From a checkpoint of a small mixture-of-experts model trained on Wikipedia.
Training: a variant of Muon for the experts, 808M tokens, 3285 steps.
Below are experts of layer 3 (counted from 0) of a mixture-of-experts language model. Rows are named gate (a neuron's input weights, with its number), up (a neuron's input weights, with its number), down (a neuron's output weights, with its number) and show model dimensions 0-159. Each number is 128 + 24 x the weight over its row's rms, rounded and kept within 0 to 255. Numbers have three digits each.
Before each expert's rows: a language model's description of what the expert responds to; "comes before" lists some tokens at least twice as common just after its tokens as in all text. This comes from a sample of Wikipedia text that the model never trained on. Tokens count by the router's weight.

# expert 50
What it handles: Clause-linking words like "that", "which", "when", "but", and adverb endings such as "-ly" or "somew-here", in narrative prose.
comes before: " the", " to", " in", " he", " that", " by"
gate8:138138124134129111120162135127097108140118085090150103136168110103127114129117128120113179092143142094106119179132106175141144122154146137155111142130179106097131134132144171096141118112101111123128137101157137091112140128083133110141141145133101130127185108117120170114154111124163128103099153143090102138131137126110141155125132170125144143131133149144136198157149143186088136156119074148129125155113148133172085130153144137112127141127145127091120127193133110106153171157142090
up8:142140134159088150143163157112107123125132114152131088070133098136125165101108122110116109127098120149100106124140090131110142129115125133097071117137134107134128144094125123120070141103087136138104096159149134137107102158109103188124167113146161091105164116105155122171171107126110133143083141070117111100174131145139136145139137116150143129116095109098174138142084130112097125119149093151095105105093147132101095143137141106121105092124138144104128088126096162121156142127104134
down8:116156145116153161071114115111120153128121137109196128152152123117143157159144140151120136110120155145153163157126138119100134137130145141114128180160121137127148096132121079168163124125084150064128091092096141146143109145131103159129140142133077086132124128154147129126115109112104114155142097101134115138143095145134178105114164141110186093116138207131127118145147130114118112134119149162152125147120138101130114137183135107113113122159115106118128110140130177136097096142104096
gate9:119114127158170129141146100121146103129217108089114085135157120184145120147111125076122137108127144149140132127137150111169144108127140135112106053100136136130084161135138107116131133159111123097143151085101121119143106092145118148154107129178112096110173108124126127138138099104138137149132117177086161105129128106126146141126183145139104128163141125176140105153106138126093165147156102129121134103145117150115118110136103145114133148153113134130119123104141126085108161177122155
up9:152124136150080136104120102167138104126130154127111143146151126140107076158105177113140125099138141177110087103165097099131146106092076144120144122127122134154130128120124146099095099106129162151134118148146118104132160146152106137135144153150127103181130110131166127108120138126107137115092135136131102117154140127146126144177155158117108130090112111138148093093140139093088145114146135126091086128137163176085144095115099116114149121082135088143125099103109068162127119170115169
down9:118119128115108147116110142130130148148115137132149183135094160143130129145145120083122130140139132139127104124149125129165138152122135109130115152139069128123109108148106135138152146140125102158092148147136155121137110124124135111068129180092162179130120125103163134173119180095110114092147138098154185102129104169126116136096121068145133119082099172109111157098108109131107089159113144145155159129163103110136175171138138151128115171103109150119117134138142151119175147088110122
gate10:121178114086109108124159142154142145145153087179093131149120126131152115130126137156136117128142115125137073129142107142091118146130121152158104089132131109162117111138151143129108169109135111126125096171106115169107154155157123143113162125157137140130094109141081124141139132194084087161125088103108134116144135138119116086097141172155126181124139107159114100119131109158123124099167157121128109136124140183122163121192112148143138142133116120125097093117135130121153173100116098
up10:139175131145077132115148138099129128139174115151142128146137162116117099124143192100117140110147117100089120148067136112115126121118143167093147151123113141139126122108140130138091158162153134145140119122090098079114139113085138140134128140143158145130162081119117151169144129127142175153139138127096052135122101131124131125106133140145118085159142152168122128151117095136160151133138127137150115145130167089128168119145119121113133150121136132116127192156065135086088161141118137
down10:138178115144153124174157134121116120121127106113125149125125163161117122109106134154125114153144142106158148140103138125101186177105136117163075121151099092131110130129101128121125117139087123145170117135093158124142085095132171134128130137102100139112109093121117134142104124147156083152127170142137142096162150103102111133134119150150126087121108134134136104160156136123158112162113128155166135123183155115148151178116150164169145133107197071117132151119094108114104112097146129
gate11:137106111169112119136141082120116147135088106143115136171103127167151153136146121092119120147143128139119146146098131154186149141112148103086107157140134098135160097164118143115096144116160123128137153091119096139123124075139150151135131138077165086105108126151131109105087142143108128127096096169156122087112133155134089120129138156128189152110141118157092118107142133158151122111150129103106153116090128149122156107097121112126091092073094128121096121111173173105130150129124150
up11:127116142139113115164125160084102098134088137106154106113146102138174154107106157091114099089132128138112081161120108185119104143107134136120109152138113158107132149124119154137129134131124132174101117141131166111107141138110127100170167154140122102149149127123126142157086131109137129132113103188161118098137119166114186135116148132127162159148091112075152124119163126127103131131100154159117129146150152064137119140137143153131150147151124147202117104134143100102129111101091154
down11:118095121110159133117168102060125150149123124139107137137140129126164089082133101126140112125111125174107157096147094127108135137133134134101130092155141138136146120136118068144079204148177118144129154164162120109061140136083148125153105120141150134139135100125114145134125174110144119148105101085122127150132151170123090096161173119147103107130104106130119128138136111122132172114115150117149113103112121105140119113112093138137134135119131106135146142152090100142173120146141185

# expert 35
What it handles: Place names and their second parts, such as Queens-land, Newf-ound-land, United States, New York, University.
comes before: ",", ".", " (", " and", " States", "'"
gate3:127141150145108077117121149120137109099100122118161139157161094096148136158132166151167105094159141092118145106171119076143145157148145149147108120091131127178119102138105119127129162127171116096154170141138137128139133157147121191203163125127124118116107118121094118133133149146156143118116141150103096144136144102115157139108116172120134149139144158168134147143099117078107067133121115137129136170158138105152102103115124101161120152127115133112096114165118097166108137138152126
up3:146081146114153144128139161152129136145195148118164113102130110135128154149145121138169146106154113132166139132107164133123142114142133141145098117157083089148132108139129133128103110130159137101108102093178153123107111146107089134138136111156105131115118131077106091156129108118143125139163157114129098151146149116098085170152158089142134136144159139171138100137146115108104164112168148085156127145129116126142113151153159099192116171163138167126168116139154148130111118110115182
down3:129151104162106141109108091102124088077121154129151143158139128090106157139097137164145153089129178118133167146122132130127133090110118107122121149123153092128128118131171103090152121118160149131108141102112167123119121140180143146134119124161147129141104155154111134175166107097125136106123135155137144160109128120124101137087214118112115128132194130162139122128152198154124169112131168134123142145138085163116127132115152111122096130141125102122120153153115085115130101133153128
gate4:123148149127117153119130116120149122129131135112167119113145126123089124076155142122115121170138102100109129150131113094168157112097089141108148061132126139111191154158076113091105183095121153113121136123134102093105109159069101144131171099126146107095142126095125112147119174108146132106106124163144096153118153142110127121150133164142147119149136116156148111147116133150142102103090144149128144155099130085093135112131138113130156145112131101134121164122127144145119152055170116
up4:133085132118166117121084129157112110169097142154129142148118174120094145180115136142154076120092104141096120104121131110121135124120151150119118120098114104132118157131124122142096076102162123140140156157172107126088170119149118141116117128171095111102105144113115131110130151123092102111125092167141117131112130173140132116128134098108088154096135101147110114195141114133148100148112107098153171141117154112112116136127181124153112142191140119082095116127138151122114138162091155
down4:107136117133150168131166169160100171097107139110109123137149100136131155142106105115126135089117159152089136086135133143107139158111155138159149121116164104145135095118151157136078143118142125110184110133087095145127116109144127099123111111161094106126094133082162134147141120098100084154115080154127134179112071143126133180115174145103138109153138136127119124117175120119089117145156103088125146147127127140117109121126115116104102140092128115088113170139117137158141104113158162
gate5:132081154097156113111101115116139111093115111099093094147196126143073131132091113155175133124098149103123164143136126111116147150130146120148124086153121129141142082127106098116100125158107163151141081188147111108092153156119119187140077127153098116146077117120140131141135173112147136144125161140125139127148119099097139111136114196153090126157148135143123103115107146125112108175067130118110120107136122117107132144152116155146141117148128130117118120138097111114123115110122116
up5:165119134086144117142128119149140114171107104132138141133130119107077140095148108138145118127119083123126104127144087122113154106099107133137130122117138172135113126112093126117126109163107140158149109067132177080119161145142098138142084135139115111131172130108129115173164144139148127138150154109130081167147144112133147081142106095102118076156136083090150107102110133102153140168163116096112076099158131141104116139143136150125148102173124111132135148107098101160133135176140098
down5:123136163152148115090115104172112122104101138113155096135119115164119164124104131093149127148111154128132130106117111138143126142120123179127160163132106104138130131116137102095145081080144125112182107144136144132179098089147113116131155112116142097139168141127099111122165134191125168114118119124142155118099079176134163112083139159067135110139134184149076159123168134145121150163133116136127124099128129161127117135119151137098122158149109141101162120170140122157132140150118145
gate6:144133155153128161144131121114087109119118102143097086109154073094144105119124103045126099096132162118096113120108087130163136140091085136103142124131147123130128131117142099097111117127153081144167099104110111158137123130149139119160157106142127180137121167117111106155117148111091127127126105143111107140150137115071134109142139167138130167155136109137117103088070121129075187115096141116176149109149128112114100091132123145161127152145106120134130119140108145116098140133124117
up6:079162132120128134134117130151172152113155183116157120141086131094148117091118143088153076152135105095169134136114091147132142109143104135147145129104141152114105116101149093121138138141131152129120119106103148159114084102127109091160141157117073118183120115146148131187123115127100162102142079156154131127148079150144134145157095140150115183126169164118120152069147151131119110104120117154155143165116157120112154124137141123136129173147132120144107131115163130130134145115125157
down6:123135162167132133124129159128130137114134113102163169114143104133130109138154140121129104120119151095136153142133139095092125149096168097090109094104078121130112134148093133099134106091110140083139110114124150132141133158143124122171104100129136183145143074141080192126129159118151149121078151124110101137123122125145144102077174117133123066152152135133171128152159131145137108110132134142157093187114129101132095135153141101124126120116150131132150103133128136128180107153097172

# expert 7
What it handles: Commas, "and", "or", dashes and linking verbs "is", "was", "had" joining clauses or list items, as in "active in politics, and".
comes before: " a", " the", " and", " was", " he", " which"
gate1:101151151122087111167099110131142126116115102081122116124119092116132139122149117148129082125157079113122106178116124096094143130110097138140142155117124096118131184114136169177167142111136116140112132121142135099079136162064134141143159119144128100121123143114166089146094143155135133142144158110120137121123141094121131114101169130117151114142129147171129151087136147102158131124073123115103108162102058093130111129126166164084121151118137136103104126128085126132138089147107121
up1:146133127114135106163099135137101142150141121131112151097151104117120185143123130163121090136128087101151115163140171141136151164166093154133126103088112126153095147141132088190167114121112129142142152152148133099108141105107133156096154157139092108131110159108129098153122151085131146124126106151070117118105103094119112101109147142149118106087136119107121095080073149148141164169175157128145113144129158108126133137144096135152121143145125110173117094089143104123114112101099133
down1:153096143140141137145124140092134142145100134142120167128120086099139168110181099150144152094140153124118166167126115135115122120138119150156128120105106130117111159118148173143133110103128104133087100113139129134133163123114074148126127106200117166095125115120119111133190098130152125131109175143142137103138159125153168143143147124142124163147138118154124124182128150111142138159126105089166144105108155123154146108113141189150106114102134173117109101106133154156098129102078172
gate2:134092191148152124121126115116141127147120109109102120144116128170124154121097078121103178130154136122123166164106156141170101101114159164149112104171106151146171112113104143068131137115143145122102106132110138149130151138114175117169132143121103097126147106083122108181126101148131114126133119156101124164071097135112101139122141126123117165168140093168117154122148127095154150102149145099135116145112143163117149117116122075160120116115128112143147140178115129099113137165099154
up2:151103126099112149144149126128145166171097140156115155098117087137134167136154117080104171133135137073120149136145124122175101086133115144094139150124116130152116123141204144148136143143142142147153149178125140102121148076130140104121110098181160139118114161187102165164134164100151155098166091137128126094148150057130155123154144148113140133141124139142163132143127133136134146089126127108139134117063153098136126134133139130153099123111133120120117145119118130126122141142121153
down2:149138111111134125075147126151091101120124108133153103133143160114123183096073166098133150121093130159129169139141106094131132133143111097141123114097133170170178176084128132103116099078102164139171093128120142115134094154144142141140143129145114103160146105126191126121133130075142163102132164121092133133125142140135125146147150120099146132104158087088150110144122130128140099129137160117140085117102120123132135132133138142140152103104099105131162115125080153129123176160126155
gate3:159182121149153126126152165134151116102115084119119128132132122112165099138149099131131091075140133134134163136113111159175141123164117143098106109100123160142135111167115165110074154121107131125155106120148049095150144107139152144110117149087089161168132106136108128129157122104117123131141149148167110124165103126124069094122123109145130158113163132111182164148132115132125155110091137132098137154111106125128147158149154125125163092097087113149110121102153130110140122108161123
up3:135145126118160146109116101157143139187165126152108131128155115116116126150125120133152167133096112124147129139080183126094125092105126177157135169123118127101114089137153153129128165085125117117161136135089069122160140086134135139126097113139106141144122128157114122120100103116119172156115099119111127094097099126168131097104133093169091131088141119157132143147124151148144149132156100094135112144153112095138121143160100104134092153104106130154097135142166092111154146074172139
down3:176142139138145108088109173138103156125115095145115091127149120104116154145102131151110136120137134099099134105123154112157073154127085158121109137120090108099110108069155125089146125117082120107127184132134103116148087127115106062164105082155114113126146144132139138119127118148124159130153165110133124110141101124129113142140103091144125104092139188108129163140134160098115151114147130081116129131098157120142122120136130113166158129131106163109099125096128116147151075098144090
gate4:176108100140135128134144131123104115163128068170150096128149120125128143169100090117140137136088119130111195131116143148146160093149151143130099092113146091132089125166099141188107124133121126084111105082139163155143134111084138133142106134099145135140107120101142128147175143116105177093141135155102118085089147107139125147103129151127136125150133100132151137111133160142132119110157134099128134092059129115138118106126134136114106144147147128090100127108054131146138153129125117
up4:116167108092133136112131099108137170138084166170079107124124121144132106115094144134121121093145179141126135135157071135118144097128132115141154098152149108124103105146112088092143153152117084149146104107124155104120106128135130114100159083100160156086147106107128075159105079137088127132164116093109158124156126110135093154160157121124136134095133134070105104130120141154086116125125110132114084144129135143159131139098121164112139127135106120129078154125090126133132113123147086
down4:108119142143124148142078153153114138128064100131148114129106132170157182167108141102164127103085123122175176131114101100155145094162135119107090139173125149128121162145155162174103161155134140128084113101140175122150100154115116129164134129136133124125146123129123092100111148088126133183151084118116132119148097145129178147135102151133153134120107146140111132137110149133136133150123128095122109122173094072123103134118123159147119129129158173116152096140111118089138108127131140

# expert 36
What it handles: Final pieces of place and family names such as -ville, -ford, -burg, -ley, -worth, as in Lewinsville, Farnsworth.
comes before: ",", " |", " (", " and", "'", " in"
gate2:117121144149099125138131162113124109166131151166128103115146141125191157137124117128115178145104130149144135155184108135100178141136132129148126077126153118131137153147098120115085134132103107153119121099139121141164177111152152152081127123131150130113151111125127121127136146127143155044119137140148134119141115125118110120157152155117144148089120124140157137124131123184108099143151186145098112102076086124124133119109167109121095121116175157142152105098084132091146135077130139
up2:110158155139145143090147160082104098142129116151156057114119128113124101127132147146139178133122128162085155122146072079115130149130105127135117121115170131151119145105121089118132139137141102103150120144128165158129105079113143118124120127153150149134138078140127172111136115113180146089113165139127142115135101097113102138085139148102088140094102083134096156157094131155101132121154131102157150158157116127133097139147094120133092107160151120123154138117071108122112126165119115
down2:143126134115121113100139127099131126148151139104133150123172131137104106146150173124093129106100121093137125134135117145146086099082065147092075158126126146126136163117118130076156067137136091125163148081145118164130103150148102150154128121102117166099123127129104155159112144149117110094120154096078119154129119102168165164116117138102178105110127136107147143156160144134128144159145124142109125133153135130121099143143099139153131151142179159089147138094115117146091116128093170
gate3:124123158155139131133124149129099082131087148152124124135095090143122114088090141097132113158125122133132187141155138095137154164102096170116129160154107127113152177090103158133141135111192137144148125155152143162134111143120138105167148131110172074119120128166161094168162143132121138106106128123106126141069163108144130112131113143115158110139086116115110155098171116153144103097105110112108144127109124101170125139137120128148121141120133143113118161150088114108087178121118158
up3:139129125105101102129146123131182084135120124126100137137148105151150094121096180130160142111099083143163111126135188113167144146130129135155102125111121136158117153096085162097088148076108131108160129094135136128112122126152141138146104122132132076128072148135147111154144139131099114131111124114115118101111130068138119104141146145135127130125128103093160160152162125145094130053141140119100134128153071143172144117105145131146159135094116118124105120163107125086154103157137109
down3:160112134139111134150072117130092115137124166125123099115169117129132147105144110133129111129075175162120158141112121096138168121137135153115139147141131135114136130118161175174104109166185094172133062148150111122132097126091149146151142155163138139148125110150140108146122131130162127166108078141107132220126092122147124114110123147090097148121097128149112135105119137135118124168134092160146144090163108109155108110133124132133098150131106133158141104139130132161109117117156146
gate4:153149085151082150163099102142128131122116131114190086109136086093132136118118150162117112128090121114152106096112143114162159145096114095122143138129113105132130119134090151141084147123164135082093139165147144147126117124111108117162152112142119123147133134140141120158115118134166139149136102115104097130113136133135134131146149128105141107166139092110071151130127112153052142113149058134113095110109160092084140109121141091106095100135148117137111134124158124160151131088129082
up4:157100114162151086104105114113101121108117147179110133136171141130116104139117120150170110122140175118132148156117150153126125110155084161118149143166134133123150119162135106160095123110124156140156115196084139134149116107151143137104140143104137164167119140080158162138125128145149107110116169101126096116179118088138113144116129114113115155178092169132118101151143099109119138101103122137145125107093166099118109131142118106127106067115106089166155121165127144089151131117116137
down4:124158078122132128147097137151145156125136093108112103100107139124136109125120145106151121123117121143124117087152135145118178127128134106083095165138144113150103119100099128099144119156148126084145141140157076103152132095121125105171152141096104132128147076132097118176073141152110141154157129137123124154128128126117105176124091189104138112134093137121123114118144095148127134119136075147114138130120163165126134098113093164095138103165115119161126112130120151142169203101142099
gate5:129047154105167084132152144110112130142097099162143150125139163117139097092113128144116151158071115114121089166160145167111170146131123083078141117121143129096125145108135145102120143089130122175116047152093116155137114114151099115095122132123134133126106112127146123114191138151144136165118119147141090165137135127146086142117133109115118145110104118157128101140127130144137125126126145111109120094148140107118127158090115154098125125126121159115103157117171115141106128117160172
up5:096128073151128135172111096143155138096161139146106115125135159151142118092115120112104145170134132111161128156107127117096113114102075141105159110137147104109130123149171124100119147150142107138104113121106149112108097124104150153136115106180133131136146087122110160131162098134170181149128113160158068157135160117146169133135099145128158116129108133128146158097153154121165096125080094128149124157145116074139149121121174140156163099103129156144133121135084120116120168104110120
down5:103131120178117132118158125133148169145113136171118116110098135081117100110113125141124119093128112113094103133151143132105133122091128123182148152142152135062101125107153151111124126145114116126126136147127144139151131139136161141122079137135126136140122161137108112102173078130115126175107086143111105122132176119122134138069099135117129122132136126136136127126140079113146133202100126100138135117072115193128097094113142130081098134125170156109108134155150157126116102160177137

# expert 4
What it handles: Commas, and, is/was/were/had, subject pronouns like he, and possessive 's in running prose, e.g. "he published", "was born".
comes before: "s", " a", " the", " was", " been", " also"
gate4:127116134138117135093085154158100115135127109153142117150143104144115101133120136143127081138107164102126147151189142128166123117096117141116151136049115123136111136116134117116090148094142140067158168105130092130129105120166113122161132124110155186129134114148127134158119089129119108148134116112079134165096140112130137134149145126134128127120110138105142113153090103152112169117080107137160102116165133106145130086115134179120147159095106080083094161113105136115150137084109140
up4:111158139107170134153119117122086111136159142093153156122095113122102128110137108112129084120108137124127108144102118148144111125104072128107109085100110119134111120105061128124141109160179144104094119159155103145104139149188129135127132112124131067149090127116085148113145153116204108125141136138148131158132125085112150152137108178099084132131142145131129138121129115122118133120136154102128108127109141127184115151081151136162121123097144158121122187083127114134138114095137130
down4:147139132136114127146129127109150146179128142165089153160104144161151167126121135117127121124090128123155102152113159102124135118120183099150168140103116176121092127136164177142097125137112145161156108124104165081112113159140097117171133120113118110099142114126095130113069154159141123145122104122123087161138127148108114103110141154198119115146167105108128097169150113143090161133179086159120110147147111126125114168113139094112125119114095122130117132101113116121111078150133118
gate5:105147108100109155163143135112143139135113110118116163169139139121158164072127121086097166136160144111122150113129102112113180103111144098107119114070121128139107096122147132139093133132135158142128113111105179153168120123104096113148138139117109118134148135166126113134122113140103118140101163171145131102117146106152138184136139128128169125126135157096150107163090095153113169111136109123181140089165103104137143123137160140089097085090140111117112115164111109084098121103159099
up5:149135144148153112138127114131135140164138104137183097165155105160084142179132114155126128084138161131103117109101150160092157104161128103166085125117114121112146122111104156113180142114125185128134155152143139124101146179152119142133136113137145155116176118116150154124147095114100128123096127112126161096146117136125110104085105117154091145165131117155164169148098118121123122126152106100110112109116157100122067125151099131155096167128137152124120115155118161166105119110174143
down5:139141124139119146153166154128110173129161101099153106119103125098153147136171110104121119085144159106123106114120119091090116111133082123179085146127159120151116151150120150103152109169106157176167124077152130126095122138110088132142086125150130194138153156153110159129096156124087120107143156085114127137115117152073127078121111135107138140128114141143157098126112134133114138110122121126082122142165145158114113105125104145128125111121163164128103095141164111157091106121114114
gate6:113133142175134166199188143162126158142127095096136149144126104106156138189115162114162132128076153164135123132137098111136153114162165177129090106122134169126127101165170099144135101094119131117135153127141128132102101109090107122112170150119112092112153116136134125135118130112125147088106125086109126111152091116153164134147114114085147116163090099137147117112088124184111121117130122131110125101114151128113139136159119116090090136104132119123137141127101148150149132120170111
up6:120141104136112104151163129160096109144109112117157110106103091125112118171121156122100114108145135155143120099131127101158106125124152124097129173110138150116104152107145162150135122093137091177176123129127177142119132085166100150160107105131107151139148106118131138134056128089163124091126094150177111099133114157109096130104136107146121142158140144177163116156122118076136115145166132150139105164131130131168147155130089122127113143100122100091128153146127189137143127095123135
down6:179120117128167092101147085101152147144091117187174156102151113133096154087177090130130161100134156108128115136132145122118178157144107164147121115142138131153143116128143137112147117090122165130096139142121146094141149141150125113129098103111154161125096174100115113163134104143088104088134107187129149083129116118137080124119128119174114094123134133167130125146124110102145124130119111109154139119145127118122112138105149149163160101141192145160147111093151125121126117130092141
gate7:122134136143140106130094111134122125105119098077131109123114115170145129140119133104110153113149124099145136148167102108132096073155128127112109162165160121104083123094059130121162114094147176132125143090140131158147112132143165134137158115104109089109129084135159122101104147083106132152103118121095146121099128141152094112126064125158138152158147121129124130110155161099135104102081110133114160123167113111137128143148159113079111098096119127153131146122142139122095116166172171
up7:121130091167092155108130128117126096126113120124183183091136084107125135129113097091134106118104115142138133143160109120164140128132100079165111108104074111099139127139130139096120150089132138082113149081116114115138107100136092144128110129104143098159127151149120130172162086098120127110142153133164146077130124098108149091141120143142129127126097136091107110130116125133157129151130067112086098112159117099160101143143108098158158111131133126150145124128090124139153119125177077
down7:106128091149121160164115124115114171096155150155187108144113132131116132126137136151147115124159170137116132133081105122109092126177164110140062101095148137126131129150166135106121139134147178103144098163111092094144146134159140120134120098139088128093106150155126125125138136121147130118164114114095128129121140115147159116083130161127180114143073157118078111130131088170148141163152109164117157148118123117114165159153150124152171157129140143133128124111093133117110097163117152

# expert 31
What it handles: Second words or final pieces of country, state and institution names, like States after United, Carolina, York, and the ending of Ecuador.
comes before: ",", ".", " (", " of", " and", "S"
gate1:126128095131111122108099128139136103169141146143068116084177117093126125139153176144087108101116113151135111127161101127125080104104121154136148129154166123188114134179137106094120157101135088177149096131136168111144083144156129139050121134162101119155129109121121140136122113123127149107115140121088082117131113084137112149106128135092132143120141122146142103118150128162130136127141080102097121097127110110151113159097104105128137102151131157112130132108105166112130178122114122
up1:109101148095130097162095145102102117135117114151153117117148072132142136065098146126110142163128123172152146128117101125135120062156131097122169139142106120123138153113113156123153117126140087155118124136161119112112115165127166162107110146106170136114200148115105126126129153099116150104143084111078135137154120152120150125127107131151132125116090091148112113106144123153135110165140105159108153134099180135138164097174138093120144111129162137151103129127095164113109142092142162
down1:110148126097129120143092128145123177141130131124128162152085149160108112112111159109096101156126093119111105124130129139138099141179124153129113120148091084110117118107125120120154089155149128092118148150104092141134153073101097154184167131110124125148156139139116132152095130149115141144086132136116140127131110073136089074122103121112155064125121172125180106119127065163138158099122148106132147114109134155138097127108110124129089110107098090126147122143122160135137153118144162
gate2:124164113157162084080169135097150175129129114152102115086134134113142165089137131132135109127144119116121147111174116122115138140117156109169145100149099175073094082128127101105124147146140105122124105102140132137119131092124153151122125140098105100131091126109114127111127119104148118103113087138142103169127107131124126143109104126121114134125171121123160104127165169129092119151081133143112108126169105108159142137134138103130172088123209110156121161112108076112119153126165110
up2:165112108140123156126108117136121110115152106135149174132134116091134080132139137100120113142134125134093128106149123140133136147132099108146175141124164156139164165145147144095161133167144115118143173133123105119127121127133194153123131125094107153157117146164138085147118133129123113108097107095167137141113130134119074122122081141117138128131190048102149154116173128128138133162188116142128099104120129104098134097152120131113109138113127158108103159125135149059089161131119145
down2:084176126100148167097170164144159140158157137073135165088158145158129139113159125148099167124146118175175167137136107099154113114138119131185142110125130139131083108161112100141122153144077149151102148125137109094190159123153142145134146118144116125094140113111134127129133119134140121141100147130142138089165131133108156152113124121167134132151123121165155152133123156138133107148135172167121129124174155108135106108118136144132100102129169107137164118087144127091115114125124086
gate3:102128135157113154134167106114119141128109127110168148164155127118129146094101106137154135122142100105104122162134105133117092160152126088109204119100136141139159134121104125137141122128135129104136146154095126114134133137161113120101102118126125096114117116155126122153143156169129078120143147163111101167130131084082117097117121099147134142115099143163123141124100139118128125069056137161072110097125111125143118116132125175136129116177101123172124107153117093114156153164190142
up3:116124094103132098087176127136130131140143134120131130143111140101138142148112123155152155107152143102142126090119119155144154086105100151093129115105118124111145120135154131135142161123116130128117094141153120131172114112094109093134095093140159130169142119109110078090101147114133152130169054123121056120123141092130117171110153154122136109125090097110140110107143118082133137126095191134105086114131110114104171123135138132100162141167133116127135153076150099078133149138124104
down3:116105180096140115088081135154142118134119147158137079141128110155103113124157137097128109117150113114142133140116130103130119146132123175144104140159151124142125097138111124096090093124113146105158177109146114158120133100130118150121144171122119115120124145107114094088125139121110114130142137131145094172148085133072145160140157163117129148141199127123111158127091102065139166173107113174116098141112104140127155148109146116084103104102168184156127126114114111106118143118145132
gate4:119121134131138128104132171127125164125095143160099118077139124165118155170099109081129120127116142140172114117131079120132140115112136117145146178136157163123138174105117156119151109096127110163155110155139124083139118098128133122109140125097143179134118136119111125134114129106116144130103142145087070141116072124097117169155093134136121131113105118173166136132129122108122111156083156131138123112125092060115117179130107118101130127135189148115129072092127116116138132135146088
up4:145109132157118093137139114151136143148182101183165153117133130155154126096168136127105156088096115100146115113152124115082162151121117081120124165104126144134161132109163163140148153107141143127150087185182161160144154145117104111136133139136119135131131116135135080153117141130158136139116095102143122140155127150143121163156149121152121132148107112131150140135160111106107154116149065132157089102114102181133104123167113140120140131122120098142143130166087120130185117119111079
down4:153168140137122129132121147077119170146117108104110197139148105148144209135121112148164128088125102118105113147126105151143129129127134140124088111094111099145115120113105141140089131137121124117110079133095142172131136114172121169108125115156134146127134136159143130173169134158110152139080137151125107141094098157099169130133155139158134121122151158162090103144157167103106130153089119124167105139103150144127146144136091127161083139112095131112130103095126139160150125095118146